Weights of a small mixture-of-experts language model, trained from scratch on English Wikipedia.
Size: 11 layers, width 160, 71.3M parameters.
Experts: 80 experts in each of 11 layers, 160 SwiGLU neurons an expert, a softmax router, 40 empty slots to pick.
Training: 590M tokens, 4500 steps.
Below are experts of layer 2 (counted from 0) of a mixture-of-experts language model. Rows are named router (the router's row for the expert), gate (a neuron's input weights, with its number), up (a neuron's input weights, with its number) and show model dimensions 0-159. Each number is 500 + 50 x the weight over its row's rms, rounded and kept within 0 to 999. Numbers have three digits each.
After each expert's rows: "gets" lists some tokens that make up at least twice as much of what it gets as of all text. This comes from a sample of Wikipedia text that the model never trained on. Tokens count by the router's weight.

# expert 20
router:537467586539468505486423487526521383523592545441549491553514489501513563495577462453523521457580496552455479564504588470425463614557472491541387429446392516526488516473553553485492518535510504501547513461460499436508465597560492471559508544471487570438442540526499481494548545441467487447526485430370487492470501547526552506549601490507532422538517336510472496470480494538521464502522418517401507608572502542527508467550528522499537492589586509515560488560491496518589628551554515
gate0:540462419520477503502439492403492522415532518450475427445447592568470486477464467533512547584516503506512514499529486409525447422454539490559467451525462496530426445424596400544555433476471497481625519503488486549407523610449487526482437571501363505509560442492439413576543548417487495446449578394485560450521477502470501472516505389557558501577443523469429520460512517503519514502559509471452478523522519445520546450570519457482526504466466478576496448574450462530618435507547438
up0:513495442468449487460480479472537516400553469493495418490428544564497448509491479499534586499519406432498445582524472468524530433499555448563417445472448514524527394420628375534499507500416509451650483543456528495431503519452403489531465607579534498552559411512516477547469536452533524465417528404458520477550563533501503528548515462484479472505485581504475457558550500499459515494477500512557465464572554549543485432545463426411574457542503493621547403519555478508509454459535460
gets: "se", "ue", "ne", "line", "ale", "ence"

# expert 43
router:623467529454514521515514515486525480584505477476526455502480608488562556626499425356390455543511487513487480555511514504502456484608465507465443467410491503502459413520552517558408462483517530476415451479504465443488407527566501502494524493486517520489450590410517466496529528466486418496526561503474386503456543512519574477530630502530476401539515467523579478526481480518497568568574394552492431537546516483545488458559428476481418444591495569477479581525585511580515531457490534
gate0:501543460572435555520494491489464546510575512512593429480598466582497437528485532478551455576453465410543438472404525421584551529461420505507454486466505456478434514487441465408513563493529558490456466524497555575464529498592552504563594515508499430465556495518472520468444556541539486558482484510539478492645433470588512443442461533418511492516525378504403497558430425522597434478498575555574482536531501499452473542594453455421474613498469500472458557468518530527533535447463511
up0:594537512495408503524399501514432599550555516495539524448535458543441395584437474449519497534528462382481503444446539526524606565458465452496502530472436478509450542530433498441468567470504620491450501390453427522556544501576589493510539526495522499456586456482420510479501517559541475551543459457571553518595449485538500505517472437457496488478589430555389453508426498533549476514466553506596561480482489454388494515536484390473521519525417553428507522422454525501485547473467501
gets: "ha", "ki", "ka", "to", "ma", "do"

# expert 44
router:617443500519435509436413385578467437508489476541510464527451495483475539527547503462493475489577464511439553543461649474450472535522524444566502481520418500459539490507571536568460443512546513505448441507478496424496525546616442404481549508487551512448552526465584423517579568480445422383575485463450504417471469477555582478484462536492514500489466419542555395518459537526488493562547529537504508597546532581549453470507513526577463455558547480473521519579545478604547543562570485
gate0:516466421495572459456542460417442532586580542610445533505477478517498571496442565507481456489401484479598459490520415554467491483579472518519499505415445512449493583564467420513456534441525492586428471529529614454484463489521541512490544568520637517479524566522542441520506644554442473525535490442410531427485522429515498491473510596518474475427537492508561469532553525517478531505487542497524551502442455557490495577512424526533461402601499548428475415467517492557478397498495426
up0:533515580411392481524451570544549445457395512379569450483543480431501462512524455494500479535552476532445527527452592504559490519523570499451468479522517467533571480449520563526558537525521482413611549448480425532603484431438430475526486451424394517451470456447481516500521403501489555512482527506544427600482515615518580444512522438487536459535420490542509531411467449448501465473488472484492438584545579476553461480542566446508524505468507552577532553489599578478470580477491566
gets: " no", "day", " present", " old", " former", " current"

# expert 31
router:589456516468471534479418498527488495531510593447523480540438570485522510507560454467491446536514492497376554546486509420398491516637485506545467404484497538399501493431506582525501468432552501467501474549458473498441461556543513473521499508482530533484526513446530414520502498472452429441556484508414435443435505540508518470501499545554519502578539446597591382604457505506583562580493419550484485519561556571598495414519427475505468497534557559395551590523580501504525576561520524
gate0:431601480427479521578518399554541443467384543562540491385552547422378473558472502427518463430475479544513516469556532514527564529469425561486479492511516599556467438436503468451443530529419535480455569529443408506498441483491562491492550445531473573606460482536514530550414508538420475483474495630467558494607485445535529567440517433539475524473452419534473494504524531573431530552571570560460504547558410525542524516480505443534514479462502501512523489403501543495545534491538502
up0:435615449420534501551523411556493421503385534555548529420577591439442506573470539433509483457461490533555493433515545521535550520497412468513488488575527627539481436464476508452467557551448523480459515539474459512500498433443551421465539454511526550564484440560496559518420517523374498442461554582499586512632506460551534501394526390547497521480439425528493462457526566552428531514535527524437523555594450517561505537510506442510492453510463510545552484418511514483488471553526519
gets: "-", "|", " -", " called", "frac", "now"

# expert 70
router:552504538489431544504454423639469485494524578495533473535513483428540515495590462490529479515608479476465529513465544358484446504514425511518433443503483461455562511456527552521513390420552461457484492479428425494517417519511529403527549489486547576457534516462587481584549534496502502451550499459487424415476509478536539529542534501511475447510519534526581382500405488569463559519478520587505431526502472582528489440578490423482544394603526508415498536552487502569541583537562588
gate0:512557422586533601568506534556448491472585523440516494542515467545502482461561574466507544505526499412530463451456420611529424462526457584420544421515439503434550574483421469547449536450504545513460540572535485534481443553517594487429513459435543471597514480538524518525553537641526541420440504564442411497561480433421505523441488505502530500488455536534482550480578435569573509465570505466512436542450548549493492481509444513501404490498522557592584459541509576482519443443560524
up0:513557402566546475608432499490531477456637495476511555565536481505550518523580486359416539485524535514481466502567457483455428497410463580453524417505551528447514554470519439609478498503487436521492494557548559502443556494473444575467596564473481436531519482496563555501463551610559514490503493521482424522519465613476539522466467509537490447422498561477552557378556476536589492535458440571518471498513448501406451542461464466509440517514537472486439545537410611516514483501554491
gets: " all", " other", " more", " one", " two", " his"

# expert 33
router:574465496522492465498462457487465472508582459480535453504517554512537519515560414462397496511553334459457522544470553485524504603487434490618430508433528503431498439465540565579470481479553477497369514472428473434454476544498500467490501535530544543444536551505466400478512479429394498497606509426526414464503549564472498424473529566451513501551517433469549499522472541489465545475473479605491501581564475526494402431546452424467476410502510501429503581611568496555543485548519536
gate0:498552527568506508543469621488504631484440474520509423414524559617460456472504489450449455473473506534430494546528519518519431440470465455440473541515506439371455462480480553585548489571489495523540463485543457498479486564540517611422429459502391477478485541403545405463559617478496358554442519481539544464480403509494531485452525498532482510512521511479547506497414518530436641538504568556616536526521524505445537499548482492435504511563501500484457525518539431490522417544516511
up0:472457476382495474501576408495555419448562502455492588590470464469535524525492601576566550527529541458534527466471451555461562589545537599520516473508487516582582515499464510471510445427560478490489523506458491487509497447431496465552622508475580607528477524611434568505479425528495538434560544536487461593420535551540479470511475556503541510501488535537468524506628443439547405499514424454391482473508493496547452491456537516522439521495505529504556506483445584559425626473477472
gets: "'", "h", "um", "em", "’", "der"

# expert 68
router:549422505477469492455496513491474467516454556413523490492464508511584581499550411387495469624593481450477483560539471499429508587634525513573456510520470558509530438477496519543553511497489410529495522455468480410528470591543444491516439562483589522515501467493545474480521568487438448508605517437355423442516509555529562526505544552504526448570518507586469499552509509518499522526604461521449409545531544537522476483583531501440493472527600497425527554551589526611520514516582481
gate0:588406530529506501443452501507456498473553516440551446540525573562409496427495402507567437463535404512446431537536545519452421573511543485579476577542482492560510573453440512563536549513557501522538448458492490571521473476503507513457472564512583470564501418415497484465429525424378439422490464534493512480512508453518545506519516487536553527583497486462386553476497475535415407450378567468457544568530487460430571585414498602548562523498467472566441489472537554461522468540472491
up0:465589486444479500576551517522503494508468503510422512486465427466596480522477547502445542537469567517542554473476479458512554406506500497455546458427546518451488471522541497444458486493422522464462540542521518397492539529510480467571517395461427584412531572564517440487532450560670592539485548454516460529509454539472460483457477501473428514423490500561622461557495552467582590511603419529574444458511540572596435419565496406454403460547546526453525496521456480539491515456519486
gets: "ta", "ine", "ita", "za", "ti", "go"

# expert 75
router:595438575507465532475467478616472509568488513475535486540404581496578576590578473514506464523533506508441516558443523478422435629529507513502470495442459476460505449449533604509462441481537475453439478583446462503491500515558534445539486511431559621482482530483546512502557483499453527490594480474420494518416616591579556485482496506501503507627533483498509399598431559554511527536494511527525524506516506536582490491530498482482497407509508497415552556522498502555635551520553590
gate0:487488540568498553462506537615436544573579599537437475518461545466472466524486455571540491579501582419471490513545459458576507585491463543485509495560482536409486489598551574526546556463402540492470577544540514489476507424526516545437455564467535427476483448503516466438521497447464573558485503635560499499456513509488491653533454453542544432470510552550517565485481563479580454511529538447469520436604506491569520588457551479432556570470572428469547427508501478409497517553540529
up0:520491466415494443532484450389581442415437389459553526491529463535518567476548546429461526430502426601534505494456532505425496437487547462523507503460491450604522512409456409482449433520590477494506412430475492500523500569484489438583566445538482562493518537486486534557489493534545440440497508376462512473522489476512523352458539534480487576524460449451484455528522425525455535493451435544532463549403519501405491423524458524564443452523418595525465562472503531587518478432470446
gets: " a", " the", " The", " an", "The", "the"

# expert 32
router:513506467453514528438483480558484478481547505507495494560545489391565511527484508502428453489524462503486492487485512449528392473530502538573453487437459539464596506411523521624429386436564470510440505598439465463454460539504425478598522500419539496483489499421551491553526536500406428428542542398514470453484520600552519486619512558483546455511585466520504475534426611550568563503525548553512508493553491503542439479499395485408514390484537598471583487512503460555491584543476483
gate0:485442493567528506557526634456433525493401584418449502452540492473465608523554493589516471533515482516491497533494543517531488525572485484519509521483513547573496591509523463521519543469472504487586433527471498638536543499527463514537503458498525462542581553379434468487443478576506498423478473367507455468553465428483411532507567502398431542519491543494500453540525393503527521480549635517458472513507504543431524440482399545526550524478408512457553570526466559490526525540615420
up0:477550527449476502452465373509539446516636418563517540532449490504522375498451504432489488444480546508468506484530469501471587448417547553488446463449514463434499390549435523509506478515498502476439527454465510404537496497536537467488456539458479597415429402590530514580539543447491524535524535615498590503438538563499497428426410508564559464478536490490519521476538617485499468509487410480515553543492503412566518558514597495535410485495570487537494441469524507454435464520412575
gets: "ing", "ng", "ss", "ling", "ting", "g"

# expert 57
router:554457494518417551459505470531430467561496496431472512506440525504529501494562471400492495519519366441409510562385595458435466496603528538578505521508465524524506484473507495529487450522505521463493439501443433503482422586549459416499512530429560602481486504464594470622519522437451489484586533530501500523487549589554536479607510536499546481517544518561541474505500540493504563559585465572511454639598539493618487520582526450515498470472553513412473573533504565540541499484506581
gate0:556474449470596454549517492445589577478476439565458536516506515415515500410503528525561434558427534481521554516425397514513539452573478516468446431454450443486524555420463454532527559514503443440493572545477444470505546501490524466435593491519515467536390562485502368477605541513482530473446469468472547578468476549410473535524520573496495611415545590532499579473430506482484536477488532487463497498543419437514490509490472566503487481493432422460492484592443495369468494408486594
up0:438545521500437545464471475554372452516542561439543465481520457582449486590488435480478563453582468520450446488550601498466477570415511484552549528540567588516470475557523531505478457489509534536515404463512508540482489471493457493552416506504453525471607428503514602511419421449484454508586523514525457444516518502556530451435438448471531373549484396483494444527571511485533461515521487483503499516448579568513487491507548423519518537513584590548504502405597480622530489569496380
gets: " States", " American", " England", " France", " Kingdom", " Australia"

# expert 58
router:549452475470462496465490488532473473588539504504517458512468529484542576550485498502517474495498462489379574519481506495448502510519396573582442420477453531462580422516513580533511444461546514416478432481461401486488453538559434487488580504478530501362411541472553420534535520459461508412514482513511426433484593534515512425525563550554577470570502469579502387577504556512486548540495481508422449508502580494511447465532417441503428467498497595400530623503620501495556535506508556
gate0:432499486471579457544503477468487481511533467520494526459439492497440503481449561496445537440537492444491422564588464538461476487570485538494570457508563472594487471478498438399558467521513573514502438493480486597554509439565537487559493539474591475481554535515604370439624484566534511459374440461493430451449603496465556447568483519607464532503467623601528511534506474515552535468513501465545535546449503531603489427490541502492562549560520531446512471625479435476550497500562536
up0:566512475464474448546608393495430582467534473558489544457504535546445451474564568486415459418522491431453477585475519502389601532503488612475585518457522437491473562530527477501507429461438568493563462458530458538498494504506551575498364564506596434529445543537458467514558583491590444451484477585530488500495592458444532466586545527503503545478595562511514534558501572511489584549530520478586468473511519412623479520486527488478485440527497554479519498456502483553579554510504484
gets: "-", " (", "–", "/", "—", " '"

# expert 60
router:470489487485506470475512497508457378525489556474567382511460531455534546528492473396465512544533465429525612552432610480496452497525421533521473496344525483507603510497577534517487444431552423475458476608490467397478503476595503473608566551474555516463427524416521495562503544499453467504484599502492458483469508577497512474511502539560454510599519498577543447565532555552472580544497467505385479508500587535507472531456440485434452536548510530490510517569527517579505480579513589
gate0:444480448576483472542554465444554413506468539419448518433441420464479498548490448456517485523492497478471521410481489472431517520573555514443486511526417511465525405589511481502495568465459571452522438535545488497435597461512498475431542503535474500537421575448588531473523576504418493546541456432489547507550501518483558418493522459518544465415368382561469442564607474397498476578487377539470444429580472518523451549461487524528435483571471531515523410562452496531418486512541484
up0:538540615504491477473463484621433507525560481593508436512549507522448509510575546497567510472564527506491544607543435580585519437493510513550464467508463516526583592459463500492437463551471530543413530535425564495506487575539509518430376454488453504532535420533404493443539527474530478461517571624501501529479497478547421562509446495509432548521551554453580484442401524601561494404549539483514565516419568448473494416583476508448514513450523537464521559468505526588553485432501529
gets: "ll", "ck", "tt", "nd", "rd", "nt"

# expert 66
router:525524555553533472503496526485487436467511544443508437483501514503600518586526462426399462489545370556480503555495572472449429581551485500642431414419463486494432538468543509522514491483689516490438489482478449449482545512567506417567452488508512563475479519437544500499519581473455513482538506456452501501429469549520503473526536505506472487544517460495516471505515525498518525534495392571389486678563480584506453420523512437499463533534485534474550519505536499587597513572560556
gate0:510471533513574395632523430455514542482488550478419534526404574489562504595403511474451472487445502358503523468511537493435490465505435489508567531445441478526533625494495514540416445447564589521500457471453542568485457520530522523508529538440469559519439457523547525481555512485447466501556569581562492502499562550571563549461481463524464549520408485414489540546510395460509507528549517481453563583535467541533452499459473503557555392579463406499433589481459452461447557496551518
up0:502499522479607431555565522457505551519505560463425546592454544518485540493389506510467407487437493453535522437524554516436437408413409544543538483437477473523497583517460513472490466437551592470532494502480544540470420425546536481549542501430448537510402393485529508362455420576449496514531539560548494451461476471503575555432465416473526555497510515414536572448555415486532538497525513438461501527498447508558455476461469482510499499534440409537476634515497481501453470522611555
gets: "nce", "se", "ase", "une", "ike", "ane"

# expert 18
router:593368509448475541528488444478475447562564659484519520562534503474499541570529516374480481535482479466444512516432490476484488482516457582557422502459435517417519447522513537530474479478548412489453499514519485512489462532487478524530538569467531536396443557455482477444534576444462378481514551382457440476537567560510551494473623549564526471523554455529583508528410488505536560575582444513538433531561515592505394404513465469459513481532550494462543536486530493521593511524543499
gate0:560551434529552518547457464520542507494438626482515480568598534569495496553431492559449494525513439449535484480508438574425453403445555409545522459475550536498509494464479488400517447437560495588419481491545441414484472451492534585622496414588502502469537517539462468450470493481491443564519500538473361458558502528564439513465470481495534531535566509476509452502573536504487491556557578568533466590501474375519486459579512475571451503457504501472512605514456511505548606406492511
up0:403450534565455430420442519464454509482545359546520486467441520489535428452518475430557496464510479543524450486481518413529507625579396463510549566517460469487472528582541514571512500551479520438542457576438515595495549524500489414426519537408457516541487474433529511524538482469495563501471450491502674486379520446494531478559509463480447514481498533493500512582491524551575493479472509421530498454453540581525494543443457501454545503549518548523531323483471525462472447595500494
gets: "l", "r", "ir", "no", "u", "g"

# expert 0
router:515495509493500551426424491568509535508538510513524485518479514407475590602482397494425501507514407499431484550504594440501449488496502513499478524427427580497528483395613559544474439467559436463470517548398467427484511489504415479514523497468546539425461539477629431511561561486475506453510542444484465421367486555495507431503498555556546497494583475543531480527477603519571515474505502566462425562557486480652461451527368500493511460513518546469554501505496520505474611508493514
gate0:474495443470508409411439498432448484567493477494507517474510450512542473474470523496503541494449481482493492517576472508445533538432518584530506493549466515542473490477444405451403539489611515581459506436546567511514540498541481468409544519411372501515561563418516425497492500496478476535459564490554468514461438402456508520666640477486565532508449591437446493581496502437529421482564459538449540491557579457615447565552571503507473479483518496515458476499498582443410451480473557
up0:500520455437459434397419521439472474562506461530473500476515460538502496463515526503473516507448533423492536518555477515470548539442503539544500494582463522543419469476474447463415536515580510599431502433554555499503547503544477490421514546408396477487544572448508440470527546533465503573414570491563522530452462440469459514635621496464573488498455596406502467571502503505460405464587458557482510475554566461599511528551568462569491459498492558513508460527529553400436380461513591
gets: "ed", "d", "ing", "ted", "ated", "ized"

# expert 61
router:524466482482472509510461521520535533503492470400522464498474511472581564589519379492447479558520442491487548511518554403444412545490520465594486466522442455450483512377512520502429465458482417429512469478477478424532507582484433456542503490420525509523525518444571471501473573513483448464500524441453481479397512610475566487473516601461543389474584500503473496528466510498487579523490536546529366620583524577506413487565510484522433425520563523441546553583566558494568490514519600
gate0:526495578451585514468438428538487533432542507534406438570483494484520508549468574437489590516410578515479498446536502503506458480470454458502555569381483554539507480445553475557447552551552514509391519540530535443484489512509455423494499450501500629454483521403400482516486492547476459517519596490482562488426423568512476464515475509582510549473530611497509596503580538523473509506522496454499579549515423501503549520493482491411417511581503429375451485516533460578506384521470602
up0:484488563447557555456541417536500541433548486544454457542460505466504546513413605487525498516401497552465441397528489542473454457506479492495508608392426533568535469483533437552478503534503473525488526519558528467489432532566509486496418464483429538448485525422372466530514415581467502539504532541477519526506422518490509427438534542572432453500534588509572593493486485480521456522560451469545565528467513568454551512454464535385424522544560461411389547430465514553506370478521585
gets: "ly", "y", "al", "ry", "ary", "l"

# expert 8
router:542487544497407500437500496497503499526568493498568443525470510507555558516527466496508459499494456478371564530506506473488512536519417588563485405473478499410544440485547577566498460454526499489485453525443453490487423591533449467496539488440528508405453556421527426518553491474423489440497505510418404425456581504523484461532513527513544420571548442587585428572496520513524600540495517571419451498510574572503480428527404410502403492526497521419580588504595553511534567571513553
gate0:524516408517412493525549488453514475489430525469491348517557409492566443463448519521467464510406480462564499535502535411477485490513538525554408487473497488566569470531545454553544486533440570410445502631539559377513489442532482558504438565378434513587616499509451494470534501571555518550548480541459450524624504541444508526477482525525581547563509476506444496549499514486591458515561510526619509490570426473508510572545501572510517452477438489505491515577552468467429506480526503
up0:537501474501439516486528433427526449482442554498457407518541403486524451508468496519444444544445508443524538560487508499494439494462550516580444487444502498569587493518505437575582498569416592451480524639519533382450521470543443575520461611379480478589571501494372476452544493494531526537510454542485477527609520496472497532470493530573558528564504450502406460490490487461550474493533508505600494468527399409515551554574517529512514459479393454520517509574562441468469518431543529
gets: "-", " back", " De", "—", " mon", " Un"

# expert 45
router:477481514484522535483510475492504482495485629419512485505445544507589596541517479383481431547522527448533509488443469461439437541619522600613517466513401508517563499444530560489461486473493457458452469561490493401525520611546478502531552529428547524505429605474528501539641619451495440495483576474363494527458493527500522526533577510523504491537505466535499443495497498505505541548540501493446475495568513559525390525578469501426421508476521533477537508532528526552624492502604564
gate0:366518536456445510462501539483534538499544410453485443563505578597521566492461463441330404542398474390489583475543538511449469489475510498526527380458503534447528528464533504602509502423487535501503527423492547496576585449505527455535508406418547524464447536538537581606526552465532445497500572526532518491504490541581500483448394477500500556480474509502486544575542503504476505454527443492473486489567404461582489520539510490439498556510426516529563536535375563504462469505461484
up0:542470460507471550496555534494535588519497527557530584449528474487469532559496498517498529532550489489500481453459511505532525555478528500475525560515403518547489506514535540353467503491471444434449438561441457533382409576442503499500410527488429476464448525373438458528469502423556540527483547554491606457517516455524507466523615471415594374449567507481554571466519539487460438481514641566564545423486524489497517607445547523548528483425473492455413499566546519424505513566486445
gets: "ne", "ce", "ine", "te", "use", "ate"

# expert 38
router:540481496480441497485456493584431477541535543393535483511473509409524550558575522471456479466531482449397577552406501483472484492606500502563457468405471526387536443441503584547438506479532520422436485545477412466447494549587466501556493571423524517491516512496617418529560496426466527423488513500411464426468492501600544508518631513514570459604531416567557494595433538513526517512502490578489427506529572503541481476491466455511498512492592566464548524519525544497510508496575560
gate0:471541544541487491563499580509522437493526450554506569502486500560498382450423544444546536534581388556553528504630529536508471454539499466505585435560443519541472499463499494492497531483461547499524564499458487518445569532463574350533549514463401599493430421561511504480514508492621462441488463551484549572449565492449470490578493431478434496556594545481498430462460522498476528514427435408503532510544479525478540502459501590454606515454571488445495517581514482525470508570409418
up0:509507589523538487520517483482585410498516475537503498434509395566534412497416511457580506582539399501493482531555475501468439536550582494458519449483565497577509467462498478476506521405493505496506587444526503531512509488557642433543516513450413505537356551545482569449483482547582443564450486576566599443501484511474458431595475538543533564539570517439600464487407426482465456524521536478598483547464509478460547496524448535478569547492568433457499497491555474443466452530435569
gets: ":", " -", " –", " :", " +", "OR"

# expert 14
router:525465507519356550416386465533438536513464575485505412560508483509457569595522511509433534512557369456405513519424587485485435501553518547507459449443434609497473473552542484510427502476579494433482474610447431518483465484590485408494475512459546539444522541461605470540553503407503468481552465458440526443378509521629568458510526554533486472513470496515518455530519608514536502524479527477450546552523520478572467492616469469490501475505555518455494502541500481549531540492550472
gate0:389522561422523476474548570500457495438545435457500439504590518411501542475445505564522386573485472512426545452451504531523477510478516501480418503476479484568498486453507510446536567467551442519464513572464446590387493509498482549578502512523489421387485503454514570508543473440547572532396539456494496610510560447560480536519540464561511543494528456523467491556531505516379540432503525480387498600532498442465515514382563447451580514495506538560529479547513395464505513573587428
up0:402526571433504473480519586464488490440504487458478463489547525409505560486494491540519422568495507489432524476474513491537533515479537469484430500495453492536482491462564523525578550529501396559490491573493430557379460492485501510537568525460440408394481500475520494490577520461533562488361497415507550627506549415550528492501525495569483501499529435493484503558564501498387570436519533512426514585527478477513520526317598438471570536494485549543560494562519407504538484582581470
gets: " born", " found", " served", " held", " died", " used"

# expert 17
router:573452490506467536489480492559401491561479549505517470513478569473511505562563491400509447505535501481398540617423542494421480546613515489492453437466442547448503483443507573510459478427574449363473466553460421423457511516519489435537490511476614505460524511466535451561522504423497488445528515433425507441487534513491540452544595530519491506580550471505504434523504528525502556569495508585524477522658596516522496520569466461517487500574554584419483605556587512511569572494504531
gate0:513457513550604530506507537483557544607460493499501527604462617559508493469453490559580465379525576575553421507523592571500534447526492476447505502582628492543476547461491378543394499528569472521542496459513477540464456456620474545533564552547566520508454474495553421507558503554516471539548607549481488552457553453392534500538510435465520425472494579523561549450496549496516535461488521482558533573565519490529530459504469537497473500444506538553478460453475599521455581449544540
up0:523440517528537526538542572444578536586485480546477548566457553580483466472463478519558469434555559569609414513509516528497495527567458423506457448599558465537477581505523374525445485503517526492543522465489476583445407555644500537561539603471572502514442504483574467476536487512502476574585611501490479570522512500412554537512480454530556467476457582587570562439464535464517492504502539442581535567519557457487572493555506554480467491456476556479441433477487567489433607478516510
gets: " |", " :", " tells"

# expert 22
router:538439480420466539480523468540454418545500523430537490502522505480594471550590515347449510475528446463482510574521485491478476506574528495599504425478466537414506537364512569501452529405504536479493520523478505386506485520552532513529539492493500557499521504447572475493519569509417502518526554453476415355430489497568533459548520510513550488575500485567567467559472515505557499576592416564530502595578594516540493458614473413521464466522503461502553508576575577572543477487536501
gate0:490573514488508500484507498515511485501538543412482459393574502576515466429638501553579397498494506475511541464511466495502560521428586499487491552542440526437374575437544586462494420510526607454556487533500488497544492447440510491502472534443478462539482503552524460451419422485561513480536414549514470544528435503433415452551498464437451419391542489595476466466465455494529471444531534503550462482492474534412477554386484562430514521478558588490529450494499570442629435526509438
up0:531577426448509510485500505433505434517566550413510462435543513563553503408575478551578475525540570494462547546560450532508513568438489473539534543550508518432441501373529534468432435487511582492565541501466511471523429451464484523549547482506445500519456506576539405447484485464522449518558452484560445455490450461440497407591476552486509446383501500579499518472403442412575435421551496609602559529534523542425457475465496497411493488473509541447517465539552606484582523516551440
gets: " John", "ie", " David", "a", " Robert", " James"

# expert 29
router:587484536493432564479426474570477515569529517522591467559476560435561548574576484483418514481553491457448511510452551461443449578564509551506491497480480479490616488516489567508499479426522411474417505548452403492508469486499504417526516512420554602460488511518619497572580491505405516474600498467492485460488584564570572496486509512520503489559524518514521387546420504578488513486484512597523502514506527563605501436539478429512439423577504504468549629508507543568585520503536564
gate0:510638405405479523480489445541373547463550495519604472528513486535507530602496497419599567519539505365487476502479605510481463516477523435452359507454465446519577607526545562473472588503481513459474517466403435436527454500504412451558552465410403503492459464522579543521521509515458539529485479452473585575511555455511539493488489516440559499503463479517499425527524449501443522504423408482452482526467594463489451521497499520546564532553458455477536488436556478451436478500499486
up0:505396608580496524491510570448583448564470520466395512482487504448469480386538497587433441522461495614525529480471383523520512491541486533517598482536590577459454437429487443534533382472513520548498482494552536561493501465486560578408413541600596478524559540447425446469495480484477448510540531532501452420517430532523502513533549500559408524474566482459457536535466565521593460523587586503565539511549425530544594460497469467475452439446535503475499528504468533520513485516545494
gets: " a", " his", " an", " her", " their", " its"

# expert 21
router:528470460506450530477521458483453538566487539477528482564477521488557475570513486390484510493550346512439472605474574423467436524568528497557434489461484594522550517497565517565495483474502494442475489492454477452445504607526397489528520680484566528532530556407570474511481522476498497461602558498506382423534516580479506427575485531523577522523524498526559484600460561503503525571610490535535476584554559574486541491584503463471460429525521533461514533509547571572528481499470490
gate0:542519545471470589521534356439532484486511527571505442494489464551454525458523446491551501476603374517425450468532532435420546491497452457498519402425518470491499444466540501501490575602489444553491451497518549531481485455496542445561534526423536395480496479552469438497547536495569574456484520549519634450527462546429514597445510522537540425445450549499539543517486451530597431556564492553569447521438485537469445446532494430551508486429487541558531384490514520641540509480543496
up0:530563493512531469470424610550475557588459476372528486536521427454536479554435512555462548539426634447507564556501479592508516503452533555526523539540508512470548587573479448454441400543532476435460516471484464534490543507435528505467513507596441576498544480559462517494474489503391517535490411483484387579463502511505516480504463459454413479561549518456409510478438540485459579423436457456480479452531402429555524479504513564445551528559470487506590539485460431367530527483464524
gets: "on", "ton", " City", "ley", " County", " University"

# expert 49
router:567445491515446517445495490597503405554551513410530487494504483468501546526583515469478431539511487497384557511411509463411447510582463494591475440444413495451500490480516561621464479474513506410439499558495406496479509498582457440549491565405528505404516515482578409552526494416504515484540481495407478455403529501555503470558648543512502497543552469528553469537448551507507528591507507541489447541529589540513489501516461421510459509535547585487487595585555583509503565531515539
gate0:519444439581569546477559534449497489400559502536518423520565545554426460517512571537457561455513486469472503501538492522531590432419418535482487394545404586473499535531462535560471528518546438472519482530529543473571569482447502439519463512486419494552464559572569525421502541549590479536539533488447587521501490454458536480468454530476509501531541409529472413415479575492471537527375473484539412508442432540541496512502527534456480546465645493600502355512521523564579512539500496
up0:540437436514561539523484487460478559396512543493528435436555525445475408554434536510464501438490576475461565433526484541411495483431454491411445470539447625464533454430517514565454541520511484529511476466464630451501522518497488505537474527521450496523490517588450430482582525435562451483536526568395530487538439469530567442496449574459604508479503471572504559446513526533539556547334466510527521450445522516494441557557552509401509493447605506508477380480491500498518450548493415
gets: ";", ":", " –", " -", " ;", "\n "

# expert 51
router:596485506482390502420442414495374462539467604509508413597447552477489510514583473469423489591581420487463518534440595458494479502536447589588420474421411540495576535512561494486433494520549396469437449513511438501450536484568468461512545509463516508490536576492549400539515479463454498486489522496446519477472490541557501513532570545545504497507561495536483415534429525587544594576504453514437521557514490513535487506601382392439463494488544506435516525499515493504504540533533489
gate0:397428430528612484611510542445518516487523519619485490552514534540379423471505415523472480543491463587518526413515579564516442481464466444545464459482521526439395555512492522535547509476596536562512495554477496518407528554509511512498491591508523468532561564518491445420465455427474556520538558517557477487416537487509465568503488542525528547538463486527492481599505450480465403556523454491553535440537456512568519640520484411498554449493559433468466620517541458450558565558471506
up0:438501463517544450658524533416542462413429535529483504570552518522467489549497489463502469492420447566567517403525573554580453533486433420482481449506528497515360576532516477572509483426537562582533521545476498565447542614537546531500459535582512508454519571513526437438451436383480573505551488524551562529496539529554398506508535506477484529510483487496552489596529517536545490496516435402546583486510491459557561580480493488490584494449546471491463508487475475450534548647491517
gets: " met", " int", " cat", " end", " rest", " sat"